config.toml
n_layer = 8
d_model = 640
n_experts = 64
experts_per_token = 6
d_expert = 32
d_shared_expert = 256
activation = "swiglu"
moe_layers = [0, 1, 2, 3, 4, 5, 6, 7]
router_score = "softmax"
normalize_top_k = false
routed_scale = 3.27
balance_loss = 0.00456
balance_bias = false
router_logit_norm = 2.0
init_std_router = 0.0165
lr_router = 0.000486
n_head = 10
n_kv_head = 2
head_dim = 64
vocab_size = 16251
norm = "rmsnorm"
norm_place = "pre"
norm_eps = 1e-05
positions = "rope"
rope_base = 10000.0
rope_fraction = 1.0
qk_norm = false
attn_scale = 0.125
tie_embeddings = true
parallel_block = false
init = "uniform"
init_std_qkv = 0.0301
init_std_o = 0.0301
init_std_up = 0.0301
init_std_down = 0.0
optimizer = "soap_variant"
lr = 0.00202
beta1 = 0.95
beta2 = 0.98
weight_decay = 0.21
lr_head = 0.00421
grad_clip = 2.0
warmup_steps = 200
schedule = "wsd"
decay_fraction = 0.664
decay_shape = "linear"
final_lr_fraction = 0.05
batch_tokens = [65536, 131072, 262144]
seq_len = 512
doc_mask = true
train_tokens = 596700000
steps = 4014
dataset = "wikipedia_en"
Below are experts of layer 2 (counted from 0) of a mixture-of-experts language model. Rows are named router (the router's row for the expert), gate (a neuron's input weights, with its number), up (a neuron's input weights, with its number), down (a neuron's output weights, with its number) and show model dimensions 128-159. Each number is 500 + 50 x the weight over its row's rms, rounded and kept within 0 to 999. Numbers have three digits each.
After each expert's rows: "gets" lists some tokens that make up at least twice as much of what it gets as of all text. This comes from a sample of Wikipedia text that the model never trained on. Tokens count by the router's weight.

# expert 31
router:624520483433464433586501537535521433408514577440559482618526473475478525470592506496509462473561
gate0:445562424479559441528459558513423531488558562518540546594563478529485500396497534565541517508535
up0:509437499482432572469421474482575513543443472620548398470463533485489454531526520435503488596504
down0:541440574622444469619519531534561533525499481408467524536485460496511579567487439481556535475464
gate1:545468524513477474494445534522463503506472446504529463437607472496467469443457528563545544493417
up1:474514542502468540480495482372453493542437474439460467491407555479455571498574511401519551472545
down1:536548555533467513599564456551552509546526530511537466541463607448538377526561463478431495390638
gate2:511523536462553473486401503452472512587571503501599573466463565506529487542483514512528554587544
up2:523500530515411543528458437548516507550538478510457515636506525612478506414552511431474419511484
down2:476477510510491521449597502455583422506510469532558531556460501504465509504617561486444560591478
gate3:468480401502565454426549457459468613569535412422475540471502518467406478481455531553516439428501
up3:578509469488508464536483478460425509544454398504441472504570535445408519462488539559467424471559
down3:477540494537416538443420489434441588524459521426520510416458494475472493475600416470451531468446
gate4:595536529526575614508476436496513487416498566504502517511480500547493472458480450473437552437552
up4:472483495541584505469541618532487509449618462527488503361529526513459574495561560514533445477515
down4:485485501590493531360486539479520474509526452455563457459480443554463470612493438534476523492519
gate5:492424532459555538484503471459508499564532467504483524448507608506510498475503503475505456454509
up5:513554550491498544457408473497551459553481601546595584524508478516508491507513590424544471486549
down5:479533444518504527527443444485554593407603541512486454531445475558528488514453416549507465460535
gate6:506483458459526447456554519485486485511496559608524483492499417469530485503460574461626452510513
up6:597445579508502509397516512508499527474500454452464409513527480494509446555509471490381526487545
down6:519487537497498521434465489538446517434481483489456549417560505513530545478508467489587522424459
gate7:484414528447457479509554575558531500502531475515529434466629517469484481326540532427439440470582
up7:391486478465545437484505496521580484436537462478496531412481508432398507498467499457442430458601
down7:478447487513512496478462449606510540464425497575516479528534478463523480460493557522386458413414
gate8:498465541494537497374494463563465582525511534535491528489501595471516528467502517469489508557468
up8:551522592478495562539398481412471506439438425518562468466475552502467437437484536503531464540453
down8:467503472524473513497570493456478414581456562515527530493456488507536485487443490473396445537440
gate9:433557484570619516541440483453505473594475600457502489473503529544541535615541539488515533416472
up9:516516492468457519549432550523464488523519421575519498593423476528539511535455494524462458596528
down9:447446471560459496561502506505477460503589532483482511491496492526514528477549474473454469488535
gate10:472556493585528496494538501444546577463411451435391539503470593423586520488487536501506553467498
up10:553452560419483537458512497563475470543484501526519529545476474508427487471519495534414478558486
down10:512477571462506484564449508490573541471488502544551568498491518523637569536416481515590535495510
gate11:534467495444471473643486510483535461556514550509513416571537571454557487503524406477376490535542
up11:514399473482543463554551534476529534488517487552498454525480552436622459457438405503488495522561
down11:561488499520502488423542421592517529470557589530523541535431540526548512499510508417535514462506
gate12:466495479534449514527528436388617504453512526433480412513468469443477481552495518542523499435498
up12:516513459536445427423485628547477457575468509537559535506524552553510545467492453406431538507502
down12:520506579415543451508507525528523451573452482463515543590521404470430520557493547447557535522506
gate13:488459510477568460483542493484523526552576451532408523493468495433496445443421412484507528592596
up13:549435542490476491336535510525397490469526594502411484494465549451543525523529440481515512502531
down13:529493533508458437498426431452582435550422522495496576528552443628535580469513549474442578513520
gate14:443477417437446545542525534477437573535467488536471483412439512412505504517481562501532512503515
up14:528530514545430460496570501482428499535383508465564516421534456551562485500488421499478453441488
down14:584559505485501485537463539547478531582472434436372555450538477540469455489450536521531492451517
gate15:504507447437640430578456525497537488607463464549438459468571515460466449536472477612589513450548
up15:573469510541450561457519536477478494474442529471554544578373563569481547454522576467384476522413
down15:446475525447573462545511393474571478461528517534455465527564523457514510549468446550473498463514
gate16:504533490577523510472457390589541484460419510525494456473451507553537465444544495510511509499496
up16:470476388571518393526431448581501409483450533541511523510411555530437420540459525504516506593495
down16:479531463580488462522537497519502530464476526594426506531428540514522543447495479444536475427555
gate17:496520404538459476414593468468428490488463455610506441471450436526524547493425423519504445324486
up17:514454443523488388455543446530422497445516503487533547543525474499548515525499490460498529419452
down17:549455378473511488471590518440545546529499458556460427518553469571515471505566527448492554502514
gate18:462507455511522556511571544457559518503494452464482503489439511465518468596439583569496502596472
up18:469422501465515457478469531463496467585404545500458528458423524457523562457519516468489429481538
down18:417487459481462466535476522562503572588506557423510506576513514514557473510504531459488428492514
gets: " f", "ide", " name", " set", " car", " named"

# expert 59
router:529478553537534422411565475481529517482441533488566471459501511437573472501580454491498523452548
gate0:494525455550524428580508407541536590447509495588563442540543512462512463490590551614540524435442
up0:527454559588552527562433492514616663459553470548490505537502494539472435559597527518487544509520
down0:468534503564516471460498564488444481568463506541531562523484491511492528545488446465567508494499
gate1:522549598532484545470473505467525499483562471522461535518479587443503544611493473506430514447494
up1:462490447482526463403526511523492488443561541476489497521516457623455483489427548526568546518501
down1:411495421492581507457483516519517548532510527524556431522456546481516618493542531554529581492508
gate2:610488522518474556529541460486529504497505530521414470479499531528478518464523498486450491554539
up2:526488531400595462423452456518561546586484437455569499555501484455509529462510510531555603505476
down2:455519480496434512448508529507466374422553518494456478458538440491435552480531509479501503528510
gate3:588615560504533529500482501433457442458549568516529487564504445574515389536465560473507499446478
up3:591494485536522515562485594490550426424472426546521519483482496438433521487531441619478507578467
down3:514542541565510453536493506412553560456458457457407605418489603453546539446555429552526551558564
gate4:464637530546519543531434447522485427490575564515489503537452474503462520545488499396476446425494
up4:392552560541496485513479499594502500515540546518473535498565570493520426548581416399522502466450
down4:496515463545538462615475549566488566445540591576457498527453569495587512558466534472434571516542
gate5:548511488490506529525486454551404453445632510538475605557466507500512535521512525551556518522536
up5:491499523577476493482611345439470520724487467402577418501508486428483434461519432488473475446500
down5:489491588404472478493586499481518506526513422447501491482453442550568534459534554500503501518479
gate6:535510532437574571460549530548542577482538548489398564503479516445430557459479545490437605521509
up6:494467531532459459512492482433415482518450472514459448500553379560573410472501409479523510484425
down6:502446523509504536540380363525524582536459485416508521484410534514402536448555568522472550444512
gate7:553448508583530556440474593509479536469550491425570632542453509470479589509422522547522450413440
up7:462490520473428518579619481463473455521460478417482516487441550597517529488507575429461486537463
down7:557416564443488496501595496454442477558522472499460565583491561491581585532468516523582480549517
gate8:453501473511439532556534418420486438494498462497503428520589482568446541451508476527553426529593
up8:456508509498491469515584469509577395449536504631478498417522452491533484505561584435537524463445
down8:498513559455478528494502513519502578599501484463493510491480476560530475463540514459506514399473
gate9:504516484595399589534479408522564470435549522510470524425502518527507386475446439404495482484465
up9:491446501445552408526512500555381541551489528539474529553493498475380545583515500561473568549520
down9:491523474489406444508489511505506479469539526490515497492484490482328587476515494471491503560548
gate10:526501492516455478490489455504449502398463406456575533553445534546502572607403503518489555547483
up10:471535404617478553535489475528489505556452513486492448577555479476489437548447477553446423433536
down10:451481437506466470521501448586430515426488483417523523501476558513471597467432451454552629502555
gate11:485501476455430484473540504426503621554545504457458335530473488562386524567466552504435522527595
up11:534621514526624496443452471578509449522551581534542525482473522516509458476500469475540484512447
down11:596551520459487436533511588448429569529580545602542535434529494463556527464495527623531510421455
gate12:393456475521479482493447418415549502508556436503545491435516486531511370564429517461488417511447
up12:560487540475442525499632561538514523561560524595505483518500527541496530516507509501533565494503
down12:473449618494573500514522455512523562568477516585556436552461536442526468544535549525538467492432
gate13:472407522579495433547515478495428516602576523461437470491594428568508507440434480547526492475469
up13:503602511522567494514506525492555511463489423507412639555466570465475493526533572513424521512399
down13:587574458473623487507516517445468428479571572516528428524543479458364495367585454517492513518409
gate14:502393439453491458514481536589531520419515467530546509468457600488472488575525534472404554545471
up14:502398516509443579599539494502524355469473501478463562479510564566497611458504485441507491507540
down14:528523468468529507424512554572592488458426512490407524499518457538475539458475570501536469385570
gate15:537463500464461511501573467504495547538481448555517521526548498471456608541480556477605546481490
up15:523608572508510567516387470492491478492541512424495510460436482548503411507470506515514447499508
down15:493512514568405529466451577445593529535538592424448508605588495485572500493469522562488449482434
gate16:543463545496412454587479455448438503439541482581434471403482494531558396520563528608552489551456
up16:513481493519463408499501464460491499510475486518505510416361520510548443521490526521552494596464
down16:563546534570490459399474526457531453547446468479504544550541569592510477556512485593542441441578
gate17:473473489437500520528435451456516544505524577405518466426467503651444465475510382539486468621559
up17:521561506508535416453538497542516547395509479495500483478476611492492496476392563483516446525394
down17:487448514473544555579541513404473467560471426497484547541434539470604515575434512574482494501569
gate18:593504427543509376597507451550450496463423480462567425412469473388511539438621457566424567391480
up18:455593579412469571466430455431493585530505533481455463505519488642536451611464545449481422593467
down18:562418484435518463556459576540553447610504474533500428494378547454456509502500429516475494527560
gets: "er", " R", "id", "S", "R", "C"

# expert 27
router:509425546466523488372456512401486531536541465460501535470500463466480515387526531464440501508477
gate0:594589457442463542406500452435469416537490490585473515489462485556537441442500506433591421524539
up0:403490497559495488605521567528583482444569442466592458506498578496503486434493471520413559430438
down0:496512482495478542467465552484511528593488458519561498464525539471471508545588466569480472440439
gate1:473518491482493414521480559466493534381522574567549471471598472543491495455587502489485526530522
up1:500541564523451505503491469528480421580488485529410625507468539517511531543478548620548436495495
down1:471505513522528448535499486531489516444537513452553553417524593448434499588450577374543497479480
gate2:521513592464486552583532484552546608499496454468476517491522545554488459487487565575546485547531
up2:478435506510470435464547559493429451475541427495531469567533446423512471517532385492475476503480
down2:470463445544453509459589527537463423580495486617535560461569522446540540462568383546537479448470
gate3:434558606453508438449428520498530488376526446444485565479412483480588481473609521533407564465554
up3:476476585482539586522479587483554602532522500491487496478432491465503540528570612515414510483500
down3:546449487450466580502381466510565517540431413475495514483501489525539567495560492491475463519482
gate4:532573390439490514514525617591418447454610495480421529546478528495494487533530557529549519446507
up4:435461444464544550491519525519443483433610484433482465537418597575432478558475524526526412544520
down4:455523517455536480474458494545528530535506436451503529606463452502546515436447420544519463590386
gate5:532513374383531544522545577620431458428463437461461566503534564443485560504523402509483479402490
up5:531671465522502573497462507470548481528485426519498536522440382442464449519453441503477456430531
down5:445429576487451474465448460564519530465549502519407524478443603510500537437517447529410636529531
gate6:507455504508430540430466546508578479480477517505452467454533528477575541451517478475598494414472
up6:426419536492427491398540536481489423574502609540512494426577528447509505542535441408600520446521
down6:565449530532449362441536578471506479492494525446513468545482496489501510505524490381482449473520
gate7:493469462470492472475542496468547539549570499584472528494482564495518531613452467437526477521574
up7:472485505492497488442634523489461578510511540524484540505460522553548485540506515443523504537518
down7:482428510512462527549551509577490599549475560587499450528450466551553518507512431461465494443511
gate8:535523649561488394409484490464559474516461477572419536537543487413528496530513352579440551497519
up8:572488389442571632567451499499453452523531540392551439468472519575548477541573572486541509538490
down8:628458570492559462631467532461461545489515487487510578476407489543518474466469585558533443508523
gate9:587665520468411536464540499444535479502422421426563478491459624467566439453530558504511520532471
up9:566620536526439564465547478468521447512419442462605534528475642461518450436515549513553556527496
down9:505458495452523452466498470578485498576501458531437545498508429464478574429498531483535501581460
gate10:461460486546462548514438484537603521457409448546480578543499498500485448443611504550499584533525
up10:497587520483498419495560533503410514504641550414466429529503572510506503494392480542435381438514
down10:545590474494379566469548490500504425479459518432572613488480419520440543499567523511497571464579
gate11:496490512469545538520481390514525485503552528546539480538494486509526485477473518540605482491476
up11:544501575476512533490462523551500622548554541513525459494479536515581628553529467533502474525676
down11:462556516562500530595444395487628574433447501566516473514591516479451527513505497589418536570576
gate12:542526524399524526455530540515479436523505430487528513556451589604486511447569526486525569529537
up12:427506510562447428583437522470462493393496491472434494519511445504498460514428421510497478499465
down12:544404514477430569439471506469461516458532464482495451429478452411527441550472508475465585517570
gate13:553492558514401459442520524564559469514563472452552537422473494381465504444472472491559550441523
up13:522575516491479543492472481512516500468547469434516470631454395531564514553542492573417403492472
down13:564499477593516468461525513503390513552466559421495513493489428496594446461531473500496403537432
gate14:567506521552573510445476524511529411513435452460419491497558582496514410440495518550432539478421
up14:483450531529502480408436553505544498427442469439446504514582513599553457435486511537459491501559
down14:499519524471487543511493466582581451488589487467502545583557375523455472435567469476501482497495
gate15:428512481520459493391533540443530426508470570462496479493424581531596514521464512428454506553488
up15:429538572486451489502532551539440583487526397555525536506543502486419455514482505589506504557522
down15:454441432546479463471427480605522545567500415452577406466369510483478483446488507536501463431544
gate16:368423501500560455571488584462525394493477516561579465484434527510606590524608488528459562443479
up16:550614520552500442454459483512517543551536481502482539466555531540567457567471571471425480437490
down16:450386486372526548468515562466471542569587493416530494562475586451462454491510547514538520506535
gate17:474402524594571460511550570479472491555398513546532468499486421494495464485466468504479520545331
up17:494497565458461508513547486489535572349496565519372490465601534475513526461555522545494555588569
down17:512532541523550409502534462432486458467550487554499518526479512449465472451523580627438430441577
gate18:404471558516499390493558514503544511464461561482494444484514461522509504533520519505460476571506
up18:431503510507438427437567489586504479533586475476525455480505422533521519446565553449421427531502
down18:476552544454427542502496590531527490564579523508464562484504517510571571546471524569447478474526
gets: " The", "The", " the", ", the", "_{", "\\"

# expert 0
router:513526596469594434523518499516551490500435550521515570434436503451402479491519418521538486457519
gate0:386464468489535480448546477433538380468548549623567429479501502485614494556460493470436436441518
up0:386469486403612509464458503517507463485643509519522484517499510473441423482454501495399557539439
down0:472430466576460513511532469543554549524541470386424492522588507584554487396575549504432542483553
gate1:490457480476419446417485404507517505569546536495577376453561491469478473509486500517392490490513
up1:482487483535446477628579551424516475466464511476466523578475475569583533544543451481455571484477
down1:516499624481455457440595445515514552465470416595513497428441554364585510536552553462495397492574
gate2:500572472538496486493499417506501462388477511535432568481491472482493515459592448529477578554482
up2:534581522512458495497510367576553482420473447522398474396502483584497491450477414455536503470471
down2:544509472452519520487520566508582458438578558529400476546514426466541483510536503506585570476511
gate3:552464453521407488515526478508489432459545478507466497468472630530421407420387438478478498632482
up3:518539480517467453558556515564465552550493466464506429527503472499505529456467533495490512582500
down3:548467575546503503453431500441419481453527454495473453557441554482456476467479422532467593499530
gate4:563563441540464436436434400473450473447533451534460480449559502594470444573465419484599399557484
up4:542468582473554507528444514572455519491480450543456505480555476408395531400438400521408352474523
down4:528513504513480574517488493520514447575452509520485509452510566529518468606500601481505519483581
gate5:490488547483523530422550496533423527505499563480474543474437409561446524495489527565441428517502
up5:545396414542486472443471551521493546523513494489543507444545388508561523538507542460394507464505
down5:482566486538468481458492514462480521353513476497549427468483569462545449454587457438559402578519
gate6:591523564483503443506483564569503504515440476461453551575548497480416504561437443525485408466474
up6:562572537512497492467529555528507535558512489495439548584553532470353486619470431533520504509429
down6:478535415528526589360487446512496418603546532450482475466428470573486470507504514517486472528510
gate7:525551448476445433495500374567518578543524593520554467503467546482505535501471378565470445521526
up7:504514578493526583469463447429540509519472505445500388482505500535470566453436585461433547527426
down7:445424559530505463493501490495423569549533447529508524455527508464542539546551595522508563485573
gate8:520574482501529620533455587545429539442507496512470627528490410547461554541511584579430535480458
up8:502530451558628593520486596544406528436585442496521511485565587575406500556551351520499516508454
down8:514535539613535563524477525605454449550568523486506497474485478430493567463529509545468536446506
gate9:447586530532426427487519556500447435450544504512413562450429453418434502497569542594410501518563
up9:543494454541497614528532520475421461518583496454543432504557449501508446607554546497533573522473
down9:550469473443533596509490500543567407555560527486546558551550491424392520446479521540457471427499
gate10:433487594424481551464516577574480464478506423468479528571489452465536548527562547462509393457433
up10:492570512486640516527471504475555467515469500528507578421499495529518569557492461536511552525420
down10:527529477565449615393607553500504502415489450444612561543567556535428404508464440564491523480614
gate11:475496508429455481507486536426474545465461519562657442441605414483514418475525493589390481427593
up11:566428427444500532442442478555440466485489423508593549397534450505538508479533520553415658554552
down11:593507427488531556476441393518512591430506460580548573529478510547530452533533497515560512509548
gate12:492492509538463552526494420401507585521507493613512437526487432462483477481537433570537499442449
up12:513496502437488475457482487454479494411408511461395448503551463509545498473493576512507523549511
down12:617479519476492548462474481482510481514511443497551463508577541498506445514368417474428438564430
gate13:483584471527436509417513479508533569535487500454551606413502428523520506559545412531435551567469
up13:480503416484567549534495518442389449382429453580451489430527539496390497410542449476538537534435
down13:510448441486485599402472473553531485594526516486564503558567514472486515558489478458532503511536
gate14:498414556473561527481534577475544523514513445510425551519537535519484588498451433473450457507551
up14:551539546632459549617464458501435478508534517500489497470529435441394444537557539577396475493565
down14:501646504488407463515496494494539568384543438597539583522414608465545535505486509492456515511483
gate15:542542514474508636538417591449476462492492502518482639493562473514430437496461379423423521519467
up15:471475529501509472553573499482502512461555502437546467472499638462522612503555572550611474480487
down15:487484475418485453542488465480546555572526460494483455446462468438471472546528561518482535516511
gate16:515501593505446541421594587498557450450675527340485410406528544470507508464478508454470479447472
up16:461455567534463478439472486435443480381631411449509492453522416435575556472448412456549531514524
down16:426587471533522473357506540546498468499552507472495601530494516574459397483361488477482443529581
gate17:506447404492554486638481476511551442509504486510460510437476476505521580530560547520490398570445
up17:539441481541510509526584523530538507483584475428536423508428539525462406467512370487507492456506
down17:484433491530462511505544465494507460525467571528406473419430462538554554563506607579570559514490
gate18:517464470470508529412437439529535505556549563578455505451456467496538440433501441557460527521491
up18:499423485497529530593511563497524489516515457512471495491518500405460487453494603468529465358504
down18:487544509553527527519480586491582474563526535491498518464585476425354440488456550440436563472536
gets: "in", "en", "on", " at", "et", "v"

# expert 4
router:433473451460372368528498472498445474506537413507549576495550555470498490418425599482486535458478
gate0:503586516440494509515502454429509434572386457492468499431486515541476479418495525587513551541515
up0:522591468550492547504555496535408545507507508518442401496403553434485507590514501597491418501494
down0:438557410550408601542428470481514537606540382518522528470531540506484511566582389465453551461464
gate1:576433526460371468583455502412509502487408579427575478484497547490396561574397458541457462497542
up1:559414599484384416554435538455562464484433595437515466480465444508479576540453478517443502479551
down1:493510462521509534450493436571541488499507494434481337545572501553526545493329496499488528570566
gate2:483597483493531534526500490558528569598533522524434527597537457547548496459450473539516535501518
up2:474552513521504512437592467560525456501490477527461565526465517514537503442487580526565496550497
down2:495478528557513465477535528545497433596554462516468472492490545555531588587456510467498480569466
gate3:468505555438449410495478511557487491514638470485565459533536442521551467548471445504464528433498
up3:456559538518502486543509465437525560507443538493505458483573460438570506497505436475442414501612
down3:494507542542490398471507517525480521457617556532602406436437412454453513552577547428436537498449
gate4:496418488428508414544550472523472498452456605424571517540535512466579450535570537484475503427455
up4:530518511482465541548488455482505460509550470563404533583484423449469462477405537512459587560523
down4:492513449558571515495537491556516478490471519525496477499536473426506562460500552602441501544562
gate5:492582499560532509471533476480465475520551467447508533433498465422507525454466483486526507563447
up5:517565486463524475507617475509582371473448539524468466509489419458410450471507458529430509487465
down5:493486543388517503486480490461532553501483417492500575457536528485475491482502373536508540525489
gate6:524450496462497483505504496446553449425479527504553500577494472441500511513546497574486567386505
up6:590483461480440527421502526527529485474455528559510520509479489505454525530575469502462574504499
down6:502473417503452482528533451410497458472539535556505549498516511520368395480372470517501439616480
gate7:409477466541450487500445510561623457461549478589542471461540467463369568569479536544587493523449
up7:505479523512523422468560483515475461447463532402514509528423577542414523569541524498512476543483
down7:445538508510496464497527498471474413481433524548424503494476448489421473434529486416498585454522
gate8:468560457495549623478521503509549459540533501455493505498492496548543517514566514465528457431530
up8:470463485482448492443444550492523552501591491603513465523552409517370442529493649478515472415448
down8:485547493495496610561438550506533455516473521542635423481504551523501526468477433538481437465488
gate9:438455437426462519500451497544452566551497557553428484326413523554514530541525414537575525495496
up9:513541550487517484457593489572532499528443541472536487502517502457573470540593483507471417486507
down9:609530560580501462486479553577584525421529496508552399506483508515516545436477432506427461428547
gate10:442436516538468549531570453510518527513553411467456448560482493487521537513427517525472513568372
up10:503602477514539490523457565495483516514472491493407511462530517478522446363546475450565468457569
down10:456443503464534471542518469477462444530530593525471498540444484401454535506512453491480405466422
gate11:610407438582566521552545555514513536506510565474479553492540521544454470540400480507564472515568
up11:545485435423518390535487390518515468473449495446407511496572506428505546538463487584530559487548
down11:496576483503488470442521500479482452579542436513452406528514442484474498537574485507555526522413
gate12:501466506521486539609464604513412536558380490510507534575460505446550477487477550572550531517491
up12:496461523525536540575437522503397512505420498451522504510510511498538494502562497484488581555547
down12:497458623473505562520463601514468482442389435459464510574512519407457533480416511541461490552502
gate13:522527495538531461460597469471520491510508448465521507588525437437522539496527569580534304541435
up13:412524499461511563536423493509425486562484568487549528453519476539516446529519434443504654507530
down13:509511470432462456447471548586413462489434432460487446459467580541489458381546583524554516448409
gate14:431504516611535475475466466534520516458465599519467464493524517553512526500423470603539440478486
up14:409484472396481478584525482463533434530568472481496568493448529514456521518513538486422556546540
down14:520513482529541505470474478464540468536509431606418433389558477492514464463423538399519535598491
gate15:539521448515378498563566510552565445505503512492517485471557508485493417514495529497476543496524
up15:484553544492484513455483491495453584483527513456500456447530488546548527378519590458573428540450
down15:490579509461411402571556572442479469514494455510479573579475497523541379512516512447583505456541
gate16:515415562489443527451456513571477592510537494489569510426542557445523486451380582472534454518455
up16:489472471529487524501499474506513544523574475527501517507520525521502543475443603519587474533434
down16:568532498471530494534584448489543516623531516450439559483536477426519518400397480481588472551473
gate17:455519505507530458570432484515490459528449526489479427463538404410567580440533460461430514534592
up17:454471563568557524557533490505519442529466478522510443474449397482534578443532474455469547462572
down17:546435528508417392510575545494409482423521495591520546496501473539487439496484544478468467516595
gate18:526507660575507612482596553452525477525521493575521464547579502421480529539428563473587472560533
up18:487554600517510552493527479479520416490497448549361592570412479436541543517510571449542476564497
down18:515483440433555519418423541492475496406439532503531481500454504484567506543494516581520456600437
gets: " a", " special", "ark", " still", " single", " mass"

# expert 57
router:596479575490471571480467540448393476528528483439471544463485564538514537468421452506591522464508
gate0:514558536478562457495548524512421458488554366479534477389479503499544457485415460482544503521553
up0:374534467539478432506394529541522574485507507569491522553488492494505573495530562579469477556501
down0:654538501551549496472482481544640570528487483482495543506530540453512482477503518402508526558441
gate1:532413476489525574504465582531483575615555619515533455487430436346535513505502542536453490480505
up1:501632500452424468512419418534462463476464445457485484452493522719530521555571526470552531467552
down1:535528545496508506543483438457439480473489406440564550484499528465560382415503444524516522515478
gate2:500582456565549555441533527600536491535558500497518429503356479487543490476513517470498421569534
up2:469521492545436511554531536544436622456482508593562490512492529518609478517557514491505470548493
down2:488509591601457554520550550547452461478495327467559442511532480472558569505331441591604482541534
gate3:438519415522592526543429567488495480429454542506394474424513639453469531504411522490518504434443
up3:552496486479482477441498380416485583536531421506441495498440441438443513504496466538524425488541
down3:519550472438479495410462405521505432517424544578561478488438526433503515484414481474488549383492
gate4:592482543482514460566469488483468535455527465424566566503468480581490491489484528619568532488425
up4:451600548466442524435486534535523508552524485517588457536481436411491437472474488531571517439529
down4:595571433577482500553467455431474497567569446421403555470511507478574427470538502480505510494473
gate5:531555410515443495519552505527467423474396550546523539515501436503567479460487524576461520515469
up5:421518511559537534521541434635505443481540551532486477425541436463535547484460492504613500489567
down5:521550510583375440372466442549514473519337499535404514579566526514462538558542464452462496471423
gate6:573525458539427531422462526517595489513482536439428559460579509443527519497476552459572467481461
up6:457532535515532477539423417480422503481484484576671382565441506543457519416577566544468484536464
down6:512481494525469523632537483511435499407461499571482519565434556501430458515463508466482544387485
gate7:421438466437518499564566416492534454520509427534544447612506562441446549543462607531568574491574
up7:547428452441500517579557349521551457475587438582534454529514553402444535557484484514544528440570
down7:553572536479536550490479541526510511419550437446413529577479452480575465480418476573554510491602
gate8:457555491536403521390496537484493514501471444541437537500508528488538402511628523598551550516522
up8:536475398433455557510518633499489457436469454514500531509518533506496508521533479554520461461489
down8:509563518476463586504477490449479431489583418585594454422523517552534460501582529408457503455547
gate9:553422475561365521438466497433531515359473473461426471514496524515464507505503563468515498557527
up9:547387542505427500530429431533504508482451455485502513499505472496531563546390558440573503534510
down9:425557494530580555532492542519469466566513532474408451477541474462513428537509518519513548507502
gate10:530517485526471496429385460577523535508466532485407521442584505552431476464525616465554519484550
up10:388437490463503423549463517405457476483471543467489527353494512430480541545513502597522604474465
down10:468416458527575578439478510429529465475475511467529445549435543478440585519535491487436415477405
gate11:498504554504567461463446548424498489509458510558506488429454504500594496431457436518482515468406
up11:535414509540417537470509489521501490564531573399482480565521484478461544503576564563525454499504
down11:508559504511440385488511549512528520474545582573624495504434480540477412539522544532519546463621
gate12:435554645509515532489486586545534438464488543568451521459496551452532533569504516485536536574501
up12:539448494470538423536506401455532512562529527404479338493475520518548458386423500549553476517440
down12:450506483521509533408571501488438455462550535431539419494478500550457473475550434578492461495432
gate13:441445485546542467553451434559501437538445409470440540544570518533451435401505533505474487562490
up13:499498481529547495416605483503434570464475571520504460513537514566563487459556477500520460582446
down13:462461469570556498422451531572506568432514508570498405519554478482475545561539539556436529520490
gate14:499599535554411481506537545432534525475575526445427467509541518556464472475488469455531538506409
up14:474559500545474496555460450491536453504532556404533544507552585502529564478562496499531510465468
down14:573556577509450467551499525490518506496568511467459578494579472457515477477471512443424436447541
gate15:513530474433452578411506432510459514551478482548440487445489475533379546541512531465426527450511
up15:483493610547588468508430527538506498474488495483541593504587456463483478436550461618536537522495
down15:537438468469566497556481553544548497447386628550464532437506481519572518565439535538507442436427
gate16:500453450521470480550565507521534523550493491412429524428507496536508383582548491562614457462525
up16:470556539521505486404462467482552456470501502560520498516445468495475542415470524490412539477534
down16:508442519562470486527454478454486588525558521490569627566546473541474490509482496475253536492504
gate17:546549443571499486499479439459408434543473488501566409494439504536470509403442492504565447525508
up17:562430454409448484395546540494505489521499522503498508515607451475517524461539492545455569515438
down17:482512481442462502494489535557578551503515475523509437435562501525456457514456494502521522547499
gate18:427515430385519409385453433425401516535493518492403557494590469449536556568438524493546518489470
up18:527532455444436539451549580503487542453594502455497520441423558415438485499548549497454508518451
down18:513563464526617556457436518557475459474543554587568425466567451493503414548426494492380546550548
gets: "ation", "ations", "==See also==", " Rec", "ions", "==History=="